Experts of a small language model.
Training: a variant of Muon for the experts, 579M tokens.
Below are experts of layer 9 (counted from 0) of a mixture-of-experts language model. Rows are named router (the router's row for the expert), gate (a neuron's input weights, with its number), up (a neuron's input weights, with its number), down (a neuron's output weights, with its number) and show model dimensions 320-383. Each number is 128 + 24 x the weight over its row's rms, rounded and kept within 0 to 255.
Before each expert's rows: "comes before" lists some tokens at least twice as common just after its tokens as in all text. This comes from a sample of Wikipedia text that the model never trained on. Tokens count by the router's weight.

# expert 24
comes before: " and", " he", " the", " which", " but", " a"
router [160 120 168 143 115 101 135 125 148 130 144 110 132 134 118 161 137 116  78 141 116 140 124 131 134 146 136 136 138 129 117 118 144 159 105 123 187 134 114 136  83 133  86 138 101 134 155 104 115 123 138 145 146 192 114 107 129  86 117 143 156 114 152 152]
gate7 [119 140 110 114 137 108 146 130 176 146 123 123 123  81 123 137 142 121 127 152 124 128  87 104 125  84 135 151 142 130 127 145 158 117  74 106 153 120 136 149 102 111 145 113 139 185 122  83 121 128 121 119 102 139 140 124 146 135  81  81  98 104 142 124]
up7 [133 154 136 109 111 124 119 146 164 127 156  79 134 143 145  96 163 115 144 157 131  65 133 135 137 166 106  99 116 135 125 123 135 122 111 101 114 102 114 123 111 134 129 139 135 127 117 150 146 133 110 100 123 116 116  80 151 130 121 122 128 144 106  95]
down7 [157  97 111 147 152 134 137 143 132 167 136 136 145 117 126  96 165 102  92  99 160 110 187 169 123 100 109 166 143 126 101 167 115 108 118 119 113 137 134 124 167 133 118 126 128  83 119 132 151 108 122 125 102 131 159 111 106  88 138 123  92 133 103 167]

# expert 26
comes before: " of", ".", ",", " in", " and", " to"
router [183 136 134 120  79 116 122 102  86 132 188  97  84  96 149 148 120 119 107 127 120 129 136 125 118 116 109  88 114 136 137 147 121 129 136 111  83  63 153 101  99 148 114 156 104 121 171 163 113 153 145 192 142 165 133 124  71  82 119 144 170 138 116 126]
gate0 [128 107 108 110 128 109 142 164 102  97 127 152  72 115 130 143 117 153 175 164 125 130 125 172 135 110 131 151 119 166 121 103 168 131 135 159  85 136 154  88 151  93 153 127 127 124 153  98 135 184  65 115 105 103  76 165 117 151 127 145 144 108 126 164]
up0 [105 123 123 138 111 111 109 151 140 144 133 131 157 124 148 128 122 189 161 147 134 158 126 140 128 129 149 159 159 119 175 135 117 128 115 110 106 136 131 146 104 122 122 121 155 130  84  70 175 129 139 148 138 129 156 168 130 148 129 133 123  90 116 132]
down0 [141 137 153 169 163  77  99 157 138 125 118 168 111 132 148 129 157 149 128  86 143  73 127  96 151 134 145 117 104 157 119 147 151 117  95 107 128 161  81 110 121  98  96 124  70 106 161 141 150 154  97  87  98 144 142 123  90 105 102 131 124  81 118 182]

# expert 33
comes before: " be", " as", " to", " by", " have", " in"
router [146 124 129 149 118 116 161 105  86  90 135 126  92 102 131 141 111 114 139 142 132 127 119 159 130 154 129 132 142 143 133 156 106  55 125 118 123 115 120 123  93 113 105 145 136 183 150 132 121 141 139  74 153 138 170 112 107 124 130 138 153 116 124 114]
gate0 [158 128 142 128 134 149 127 126 123 101 154  99 128 149 150 128 130 129 109  87 116 142 114  87 124 111 138 118 166 171 117 110 115 140 109 118  98 165 150 103 105 119 146 153 139 137 145 123 154 163 162 135 124 138  76 138 136 136 150 118 136 143  98 140]
up0 [107 121 139 113 119 120 138 109 113 124 125 139 123 142 106 170 152 125 104 129 167 152 115  84 124 130 156 128 161 136 119 101  87 159 167 136  87 162 178 114 141 104 164 119 111 105 156 116 123 111  70 119 134 148 129 150 132 133 134 132 149 148 117 117]
down0 [196 123 162 112 124 151  92 129 119 162 151 100 123 125 149 158  97 163 150 120 114 127 144 132 117 136 114 153 143 152 162  82 113 134 101 163 130 123 175 117 156 163 131 137 149 111  92 115 132 129  76 140 134 103 124 142 160 121 122 104 151 181 132 125]

# expert 36
comes before: "|", "-", " was", "The", " -", "  "
router [143 121 147 159 171 120 149 121 104  60 131  86 102  97 124 128 125 127 104 128 145 144 121 151 132 139 130 111  95 136 138 155 113  95 144 123 136 109 125 116  97 115  98 142 101 125 137 101 118  97 127 110 142 144 158 130  95 103 109 130 150  82 142 145]
gate7 [132 135 132 127 124 149 116 123 101 150 205  98 136 124 126 123  91 126 133 121 137 110 164 121 200 107 130 162 146 102 137 140 156 137  95  89 119 151 141 184  84 150 117  99 113 118 127 129  82 165  80 117 126 139 120 112 129 128 156 156 123 121 129  95]
up7 [154  71 147 114 103 109 137 107 109  73 116 122 133 143 109 150 167 152 137 122 154 144 142 121 158 167 148 127 140 109 125 124 137 144 108  69 147 131 177 101 105  90 106 105 132  96 140 134 140 122 164 154 132 166 121 121 139 101 141 117 176 102 119  97]
down7 [133 111 127 100 114 112 125 173 108 123 156 116 159 184 143 155 106 135  97 128 141 189 137 103 121 123 139 127 109 114 143 119  72 172 136 136 140 143  96 124 129 127 104 178 153 121 143 141 120 112 151 127 135  96 130 110 155 150 114  73 126 107 165 119]

# expert 42
comes before: "s", "ing", "ed", " of", "er", "ers"
router [129 110 149 124 106 110 133 109 116 127 126 136 126  89 125 149 116 105 137 109 156 133 140 137 137 111 121 107  81 133 149 141 113 159 142 119 132  96 114 109 128 134 116 135 109 121 126 185  89 135 143 159 131 130 154 121 109 116 150 155 166  90 141 107]
gate7 [121 138  98  95 138  67 136 137 139 155 121  81  76  98 166 115 145 112 116 140  87 116 135 118  97 126  97 142 143 129 131 141 156 158 131 168 107 136 141 102 106 100 129  70 146  81 118 136 137 120 122 113 149 160 115  92  91  94 131 146 155 182 139 113]
up7 [183  92  98 114 198 130 119 134 137 148 139 130 145 103 141 149 129  77 143 112 150 120 131 155 142 140 160 120 150 108 165 141 122 162 157 100 106 119 134 151 146  94 156 160 160 138 168 117 109 117 185 149 129 177 113 124 103 133 146 157 127 141 110 147]
down7 [ 92 167 145 145 137 111 129 142 140 123 140 111 113 130 108 146 148 125 154  77  96 202 135 149 110 174 132  85 105 142 125 145 100 110 135 152 140 127 141 127 181 155 119 115 119 139  97 149 155 114 128 126 144 118 133 132 137 182  78  99 129 154 128 131]

# expert 6
comes before: " was", " is", ".", "'", ",", " had"
router [161 110 130 121  97 119 120 117 142 119 145 142 108  96 124 109 126 119 153 116 125 148 116 149 114 123 117  92  70 122 136 114 127 129 151 114 106 109 126 117 135 119 105 156 110 139 141 198 102 121 136 157 138 139 150 121 128 120 125 141 141 147 113 122]
gate0 [128 131 159 170 181 150  95 138 101 142 110 123 103 151 183 172  89 101 107 153 137 128 107  96 114 107 138 128 105  95 130 119 144 116 162 153 111 136 147 165 133  74  83 142 153 142  88 152 105 173 120 107 154 119 185 119  79 101 128 120 148 128 126 110]
up0 [142 103 152 113 106 122 106 130 157 184 113 153 153 128 127 108 144 127 124 142 125  93 136 115 101 109 142 139 148 117 128 115 110 148  78 154 126 110 109 140 134 138 147 139 122 174 155 143  86 138 154 110  98 123 144 117 130 109  91 117  77  99 128 110]
down0 [ 53 123  98 137 129 127 137 155 103 138 177 126 139 125 139 101 144 100 135 153 166 132 121 158 120 126 122 103 152 141 157 122 107 123 110 124 134 154 138 134 120  91 115 125 109 150 130 155 126 140 143 115 130 130  97 164 113 119 113 132 142 113 126 133]

# expert 46
comes before: "ed", " to", "d", "ing", "s", " that"
router [150  94 139 134 101  97 165 138 177 184 134 116 137  82 144 134  96  99 122 125 131 140 103 126 145 149 130 132 126 182 150 139 120 138  93 122 130 154 103  92 109 103 103 128 107 127 124 163  91 112 132 178 153 141 108 120 117 119 105 134 123 139 117 121]
gate0 [124 138 112 133 111 117  85 112 154 147 156 130 142 160 131 133 129 150 147 158 127 123 103  97 149 139 151 132 116 124 130 119 108 150 121 124 143 131 133 103 180  88 146 107 107 164 149 113 148 156  90 128 193 123 151 148 123  82 108 138 130 146 140 120]
up0 [115 112  88 116 139 163  76 159 127 128 115 103 172 127 136 139 130 162 137 108  94 116 147 137 155 146 127 123 162  63 183 120 126 106 147 134 135 107 182 122  91 143 139 157 144 156 116 151 123  68 109 117 125 140 129 121 143 138 114 120 169 134 119 173]
down0 [155 128 147 125 128 131 158  95 127 114 123 130 155 127 108 145 119 106 182 167 132 139 163 123 115 133 108 153  94 152 108 101 147 162 126 157 107 133 163 114 125 148 138 112 145 176 170 133 128 121 169 103 169 131 101 168 134 143 157 122 132 118 108 101]

# expert 15
comes before: " |", " (", ";", ",", ")", " of"
router [ 92 110 144 130 103 118 142  86 134  55 184 102 119 132 139 121 125 135 129 138 152 112 105 168 111 130 117 111 112 168 151 125  95 147 174 124  97 130 122 102 115 132  78 154 127 131 139 141 106 153 136 123 154 134 171 135 149 124 143 124 124  86 140 131]
gate0 [157 115 183 119  91 110 147 144 115 182  89 129  92 148 148 124 125 171 116 206  99 151 129 116 130  85 137  80 112 159 146 117  89 139 104  99  82 131 126 120 115 146  86 152 117 168 122 129 135 149 159 190 129 104 144 131 145 123 116 140 155  95  91 150]
up0 [137 100 151 129 127  76 116 125 141 120 140 128 141 160 139 150 134 171 162 121 145 141 134  96 121 159 102 131 130  72 134 124 180 149 150  86 113 153 164 147 131  91 134 138 108 147 127 144 103 108 103 122 139 190 106 133 119 126 132  88 156 131 133 134]
down0 [107 108  95 141 145 159 115 137  63 133 159 129 112  88 137 136 145 142 114  67 135 147 157 119 151 140 125 155  99 103 120 146 154 103 145 112 150 121 149 128 177 146 118 167 114 137 104 102 147 122 140 135 122  99 143  85 114 120  89 101 131 173 129 142]

# expert 31
comes before: "=", "-", "|", "The", "In", "On"
router [151 105 162 119 115  99 140 150 103  98 125 142 103 140 155 122  97 124 145 141 127 129  95 160 147 151 100  77 100 135 137 103 111 140  69 115 116  89 107 126 124 118 130 141 124 185 164 103 141 120 135 153 157 141 118  71  81 105  98 126 164 104 188 153]
gate7 [170 154 137 125 124 162 133 131 116 104 122  83 120  98 106  93 121 127 121 177 113 134 141 117 138 135 110 137 111  94 121 130 120 130 137 107 137 120 127 155 124 136 136 104 152 155 116 114 105 122 142 114 134 131 104  99 144 149 140 136 115 132 117 121]
up7 [143 108  70 139 115  83 138 130 127 165 141 131 140 125 138 155 175 153 123 128 164 112 124  89 138 111 167  93 147 142 115 132 135 125 149 152 148 110 134 139 121 103 120 153 101  98 161 154 107  95 146  93 121 148 122 136 118 135 123 156 126 117 135 126]
down7 [168 138 173  74  80 130 137 133 146 121 109 183 123 135 129 117 150 147 115 136  75 126 150  72 124 125 122  90 131 135 153 141 113 184 109 112 109 171 123 161 125 124 129  96  86 114 173 116 117 126 116 143 157 154 112 109 162 124 121 147 158 150 156 129]

# expert 13
comes before: " the", " a", " his", " an", " to", " their"
router [ 88 118 137 152 154 116 137 128 135 101 119 112  91  93 120 150 126 100 122 152 143 113 130 160 187 158 114 144 100 205 146 124 102 140 119 125  97  87 112 113 103 118 140 133 132 120 152 167 111 111 136 146 138 118 114 113  98 104 180 189 128 131 123 118]
gate0 [179 106 129 134 119 131 110 139  84 100 137 154 189  97 122 104 136 123 112 108 156  87 101 102 115 148 102 114 126 151 112 161 138  73 142 133 120 136 117 119 109 127 126 151 126 162 116 109  99 149 123 144 101 131 148 129 140 162 126 103 165 128 112 103]
up0 [147 139 152 125 132  93 157 124  98 177 121 141 107 113 136 138 147  84 128 107 110 141 141 122 121  85 105 148 108 162 123 111 137  87 111 122 127 158 123 145 116 108 111 115 109 136 141  94 110  84 161 128 129 140 112 153 157  97 118 130 159 144 136 175]
down0 [113 133 121 158 154 124 102 135  93 152 142 151 102 115 110 148 162 146 144 134 150 158  97 134 167 102 109 169 111 171 124 152 106 136  88 105 136 120 141 162 146 130 141 145 132 110 124 101 130 118 125 144 133 101 128 147 115 108 138 137 173 155 134 126]

# expert 2
comes before: " the", " a", " his", " he", " it", " an"
router [116 140 152 131 117 116 135 126 147 122 118 101  92 135 124 169 123 102  82 135 167 146 112 125 182 161 149 112 124 143 135 130 129 163  68 102 119 103 120 130 117 104  87 157  75 117 141 121  90 135 137 187 149 143 151 124 105 105 134 159 152 114 147 125]
gate0 [162 158 134 139 139 106 121 105 146 113 101 137 136 115 114 112 123 179 149 152 156  93 136 156 182 148 145 131 150  63 150 132 169 108 142 110 146 141 182  96 139 164  93 149 118 110 130 149 137 121  79 135 111 133 163 106 131 115 158 117 105 116 128 103]
up0 [130 125 157 104 100 139 107 118 147 124 156 151 127  98 118 141 109 145 146 125 142 165 132 145 149 125 116  48 112 141 152 132 116 127 107 136 134 158 150 136  81 125 106 116 118 140 195 138 130 130 124 122 146 104 153  92 115  69 148 133 134 154 129 128]
down0 [158 155  91 139 130  95 127 135 165  99 121 110 114 107 119  97  88 111 117 153 131 102 129 140 151 104 121 130  92  81 123 111 100 120 170  67 117 121  76  78 128 127 151 145 135 132  97 145 167 127 105 111 140 185 133 118 121 119 120 119 115 131 143 154]

# expert 4
comes before: " the", " 18", " 2021", " 2008", " 2018", " 2014"
router [125  89 149 120  83 131 142  82 116  84 121 103 139 124 183 136 117 131 101 117 122 137  99 126 133 179 116  84 125 183 123 151 128 140  89  80  87 117 110 106  93 133  72 112 114 127 137 136 144 114 138 147 140 122 134  96 150 107 129 126 179 114 145 138]
gate0 [135 105 148 119 124 137 137  97 125 135 119 136 113 127 112 142  87 137 170  92 121 128  92 162  80 105 143 134 168 132 100 112 148 143 165 145 140 112 130 141 124 118  96 116 184 117  85 110 165 141  91 154 168  94  87 153 127 104 155 126 147 137 147 120]
up0 [107 126 144 142 143 146 110  97 117 118  95 141 102 157 144 157 152 169 123 107 102 140 124 157 129 124 155 124 111  79 114 133 122 143 112 102 154 145 182  93 134 145 134 141 122 113 130 138 165 114 150 119 144 137 126  97 138 111 130 146 114 116 133 143]
down0 [135 152 109 184 176 117 106 153 107 113 115 123 105 141 152 101 165 157 143 123 125 144 131 125 116 124 154 118 112 153 116 110 110 156 172 112 131 101  83 118 135 111  92 111 116 138 131 112 102 112 128 135 141 128 147 129 107 114  96 107  48 139 117 154]